{
  "d_expert": 64,
  "balance_loss": 0.00201,
  "vocab_size": 28605,
  "norm_eps": 1e-05,
  "grad_clip": 1.0,
  "train_tokens": 312700000,
  "dataset": "wikipedia_en"
}
Below are experts of layer 5 (counted from 0) of a mixture-of-experts language model. Rows are named router (the router's row for the expert) and show model dimensions 192-255. Each number is 50 + 12 x the weight over its row's rms, rounded and kept within 0 to 99.
After each expert's rows: "mostly gets" lists some tokens that are sent to it at least half of the time. This comes from a sample of Wikipedia text that the model never trained on.

# expert 15
router:60 43 31 51 44 51 27 33 21 60 54 36 35 41 47 73 44 54 50 33 34 47 57 63 49 55 56 40 40 50 51 43 47 59 47 36 39 61 80 60 60 71 34 38 51 53 33 51 73 70 33 75 57 54 55 48 61 38 53 32 71 51 30 50
mostly gets: " school", " team", " club", " JPL", " Team", " company"

# expert 4
router:50 38 54 42 57 55 78 47 67 34 33 33 51 31 47 25 58 75 34 52 57 52 44 66 54 40 54 38 56 44 58 50 27 49 38 64 50 41 57 24 49 53 46 64 56 52 55 72 38 95 61 55 50 43 53 57 64 27 37 41 42 43 42 48
mostly gets: "nd", "rd", " death", "th", " km", "–"

# expert 16
router:49 30 51 61 26 60 47 56 73 38 27 34 61 74 48 68 50 58 51 44 51 54 54 69 50 34 52 49 40 44 74 31 70 50 50 59 67 58 42 48 56 52 44 33 48 49 38 47 28 44 68 60 45 52 51 40 49 37 52 40 60 38 69 46
mostly gets: " a", " A", " an", "A", " one", " An"

# expert 20
router:34 57 61 53 59 56 33 50 37 27 65 49 54 53 60 62 52 50 71 45 44 47 50 38 43 74 60 55 51 41 58 26 42 53 64 50 42 41 67 35 45 62 66 21 56 56 41 38 44 74 62 40 51 31 40 64 38 43 51 60 47 62 68 42
mostly gets: " |", ";", " —;", "|---|---|---|---|---|---|", ");", ".;"

# expert 5
router:69 68 59 52 44 41 36 82 72 48 57 45 45 56 59 37 52 19 58 47 30 43 49 59 46 27 51 59 60 46 66 49 51 37 59 48 51 40 35 62 46 47 48 71 53 59 53 56 36 39 52 36 48 43 53 58 70 27 55 47 82 41 54 53
mostly gets: ".", "-", "–", ":", ").", "\"."

# expert 21
router:62 61 44 48 42 52 54 67 31 40 39 46 51 81 54 52 45 42 51 64 41 56 52 42 48 57 59 58 44 55 62 47 40 76 40 46 72 47 52 48 60 55 43 64 59 50 42 43 47 25 57 49 48 41 50 47 64 49 47 36 42 59 45 60
mostly gets: " the", ",", " The", "The", " this", " that"

# expert 18
router:61 58 41 68 59 33 44 45 46 61 54 58 44 06 23 50 58 57 40 19 44 54 56 61 66 67 50 40 70 54 42 55 47 41 38 33 33 54 51 52 53 57 45 49 52 54 54 51 67 61 32 48 76 26 63 50 56 60 38 41 60 49 60 67
mostly gets: " Coordinates", " •", " Genus", " Clade", " UTC", "Scientific"

# expert 26
router:45 46 62 71 40 64 35 45 55 57 56 41 61 49 56 23 60 32 37 29 73 55 31 55 61 35 60 51 45 47 48 39 52 37 26 74 52 52 45 27 56 52 48 30 41 67 48 48 41 71 68 49 39 50 36 42 44 37 57 46 52 53 51 69
mostly gets: " H", " R", " S", " P", " T", " J"

# expert 25
router:51 53 59 47 54 53 31 68 39 40 58 76 55 56 25 41 52 54 61 24 36 70 43 22 86 33 55 52 38 53 77 63 43 48 50 41 40 69 66 63 53 52 40 53 33 46 66 54 62 46 69 38 45 50 43 56 47 50 59 52 66 50 49 68
mostly gets: " ", " 1", " 3", " 0", " 2", " 7"

# expert 27
router:75 48 68 46 78 32 56 63 34 41 20 76 50 31 58 43 50 24 50 47 54 32 50 51 59 39 56 48 47 49 41 43 42 32 38 62 48 30 65 57 56 52 56 24 61 64 57 54 53 67 45 38 58 45 58 68 48 29 59 34 42 41 52 43
mostly gets: "j", "at", "em", "p", "ab", "ad"

# expert 8
router:24 44 50 50 32 44 30 44 30 46 61 42 47 76 62 34 57 82 35 47 57 55 46 55 38 70 52 38 48 51 47 72 53 73 67 45 52 35 54 51 45 45 44 56 49 34 45 42 35 63 48 66 45 65 39 36 35 57 50 63 73 59 65 37
mostly gets: ",", "),", " October", " December", " July", " March"

# expert 29
router:43 43 54 59 43 43 69 44 19 49 84 52 67 52 59 33 51 39 52 29 47 56 38 56 35 77 51 54 53 55 66 46 45 45 52 42 61 34 58 53 49 34 32 65 47 36 48 42 42 39 57 52 48 37 47 65 55 39 36 46 38 39 30 44
mostly gets: "\n", " (", " \"", ").", "\n ", ");"

# expert 13
router:42 42 58 42 53 29 51 60 54 52 48 47 59 46 37 58 60 23 40 34 34 48 43 38 42 61 57 65 48 53 56 46 63 41 38 44 36 44 64 35 63 66 47 12 68 67 50 25 82 54 42 75 53 46 73 78 41 43 42 62 65 45 25 58
mostly gets: " work", " MPC", " role", " result", " %", " contract"

# expert 11
router:50 65 55 48 77 62 53 68 46 63 54 67 54 59 41 55 66 56 59 69 57 50 51 41 42 60 48 41 61 46 53 55 36 27 31 61 59 66 45 53 42 57 59 61 62 62 42 55 51 19 43 56 37 58 35 43 72 54 45 77 27 51 49 63
mostly gets: " had", " been", " with", " about", " used", " than"

# expert 24
router:54 41 48 30 40 65 56 69 33 55 36 47 51 41 36 40 53 65 50 49 55 46 16 27 63 39 53 51 44 50 73 44 40 59 62 40 29 63 42 49 42 37 58 60 52 49 58 73 46 40 58 62 48 52 45 53 84 44 42 43 64 50 46 73
mostly gets: " 17", " 19", " 18", " 21", " 20", " 13"

# expert 7
router:66 73 44 17 47 59 49 31 53 52 22 37 40 55 59 59 31 60 59 56 64 58 66 52 40 49 57 63 46 50 61 62 63 37 42 49 44 77 48 51 80 45 48 51 56 53 39 48 51 31 51 28 46 49 43 55 29 66 45 50 46 47 23 34
mostly gets: "|", "==", "===", " ==", " ===", "="

# expert 14
router:50 26 48 56 71 44 35 66 40 35 47 24 38 45 68 29 39 57 35 39 39 34 63 73 49 56 55 41 53 48 52 33 57 84 57 53 24 42 53 40 26 48 46 38 52 47 53 42 52 62 57 60 63 43 71 67 71 68 59 40 48 48 52 38
mostly gets: "ah", "ara", "iy", "hen", "ne", "he"

# expert 19
router:49 40 55 77 44 54 43 44 53 74 55 36 51 38 50 34 59 44 36 44 85 49 25 55 70 43 57 44 44 50 52 42 38 51 37 56 45 38 45 30 46 50 54 48 40 61 51 42 45 72 65 36 52 47 53 36 54 38 62 39 48 53 60 55
mostly gets: " G", " S", " P", " T", " M", " K"

# expert 28
router:42 32 55 46 54 53 52 68 65 43 40 51 49 48 40 38 46 41 40 55 64 54 62 66 49 29 50 42 41 63 48 69 32 61 57 46 57 65 63 35 49 44 37 72 42 32 48 59 53 75 65 53 56 30 52 62 50 52 50 48 62 67 48 61
mostly gets: " performance", " video", "'t", " doubles", " hp", " online"

# expert 31
router:61 46 43 65 72 55 51 67 60 41 48 59 58 53 45 62 41 71 40 78 56 58 53 61 63 42 56 46 40 49 72 58 57 62 62 56 43 26 41 64 31 52 64 39 40 42 64 44 50 50 58 32 52 52 60 60 70 55 52 35 49 53 50 55
mostly gets: "'s", " his", " their", " States", " its", " National"

# expert 12
router:28 28 46 47 45 49 52 42 66 41 57 41 49 52 51 44 44 74 49 71 46 48 55 67 48 46 52 41 62 36 25 66 48 60 79 49 45 47 48 62 58 37 61 53 31 43 66 51 53 37 70 40 56 55 73 32 50 62 48 56 51 59 46 42
mostly gets: "ina", "ley", "ata", "ini", "ville", "ana"

# expert 23
router:33 66 58 75 59 64 41 10 54 48 63 38 58 50 37 34 55 56 62 29 34 49 28 44 54 66 42 47 41 50 70 46 59 40 68 40 58 41 70 39 32 52 36 38 39 42 45 38 40 33 65 36 55 52 42 41 56 46 33 62 24 70 60 62
mostly gets: " JPL", " MPC", " List", " between", " According", " way"

# expert 0
router:54 61 48 34 41 50 69 38 37 51 51 64 57 37 59 67 46 51 59 73 42 54 73 32 29 67 49 44 58 55 41 68 25 46 42 42 64 54 41 78 53 22 57 49 54 51 53 64 61 73 40 48 37 55 41 76 22 74 55 54 24 46 42 28
mostly gets: ")", "),", "\"", ").", "}", ");"

# expert 9
router:30 35 41 47 54 63 45 29 57 64 76 43 33 24 44 56 46 76 40 31 65 47 62 49 39 65 49 36 42 48 65 48 74 65 52 50 35 49 57 31 55 50 52 63 46 50 56 40 49 41 49 64 45 41 40 38 43 38 40 40 55 58 62 40
mostly gets: " JPL", " ·", " Succeeded", " UTC", " Won", " Genus"

# expert 22
router:52 40 33 76 46 48 64 56 56 84 41 42 37 66 51 50 57 43 56 31 57 36 54 37 48 54 39 50 24 39 51 40 37 46 62 61 55 39 51 32 53 32 58 41 38 44 60 50 36 59 43 42 52 61 48 58 56 52 57 63 73 41 43 53
mostly gets: " von", " Ol", " Mike", " Grac", " George", " Louis"

# expert 10
router:47 38 52 45 48 67 89 45 52 61 47 41 54 49 33 60 67 60 50 58 47 40 61 43 51 45 51 63 49 37 27 66 41 34 70 59 54 71 56 66 54 54 52 66 52 46 43 56 52 43 32 57 50 68 60 50 29 43 45 51 51 67 46 82
mostly gets: " album", " season", " University", " game", " area", " School"

# expert 6
router:48 45 51 52 54 52 47 48 54 40 37 30 54 40 36 36 56 31 40 54 36 61 49 63 47 55 65 55 52 52 45 43 64 54 13 54 51 61 42 51 37 59 53 39 40 45 44 52 50 33 40 38 52 68 50 40 56 52 60 40 30 50 46 32
mostly gets: " most", "History", " Preceded", " Coordinates", " sq", " part"

# expert 1
router:43 37 61 48 36 50 32 24 62 40 25 69 63 42 41 28 53 12 58 34 64 61 63 33 61 36 34 60 47 49 38 75 51 27 64 38 66 48 45 69 50 48 68 55 65 52 65 60 51 47 54 59 41 11 57 71 41 53 46 33 38 51 56 64
mostly gets: "1", "3", "2", "6", "8", "0"

# expert 3
router:79 48 41 76 54 44 48 44 51 60 69 55 53 27 41 39 46 30 37 49 63 60 33 59 65 41 49 47 52 63 63 27 46 62 45 51 51 40 53 33 58 53 49 51 28 47 54 36 66 67 57 46 51 42 61 43 43 48 60 52 60 61 63 73
mostly gets: " German", " Chinese", " British", " French", " Spanish", " Kitt"

# expert 17
router:47 54 51 49 39 48 56 47 59 65 57 35 56 49 44 61 53 69 30 39 61 36 33 58 48 70 38 37 46 57 46 49 44 80 41 46 41 42 54 66 31 40 51 43 32 48 56 58 43 64 55 51 50 38 48 51 47 64 37 52 56 56 49 57
mostly gets: " his", " he", " their", " it", " her", " him"

# expert 30
router:51 77 43 37 23 47 65 50 42 39 43 67 51 92 74 60 39 42 62 55 53 38 62 53 46 55 47 32 48 52 44 33 60 49 54 58 54 42 27 32 46 39 51 63 56 43 57 45 60 52 28 67 48 64 31 37 58 61 42 54 58 56 62 28
mostly gets: " and", " of", " on", " to", " in", " for"

# expert 2
router:34 43 34 46 51 44 40 43 81 51 61 63 59 60 45 77 44 64 57 80 51 61 45 48 52 34 35 78 46 47 26 44 73 64 64 33 52 53 22 54 43 49 51 53 67 65 40 37 42 33 53 55 51 46 54 09 41 69 43 73 37 54 55 57
mostly gets: "an", "er", "e", "o", "man", "i"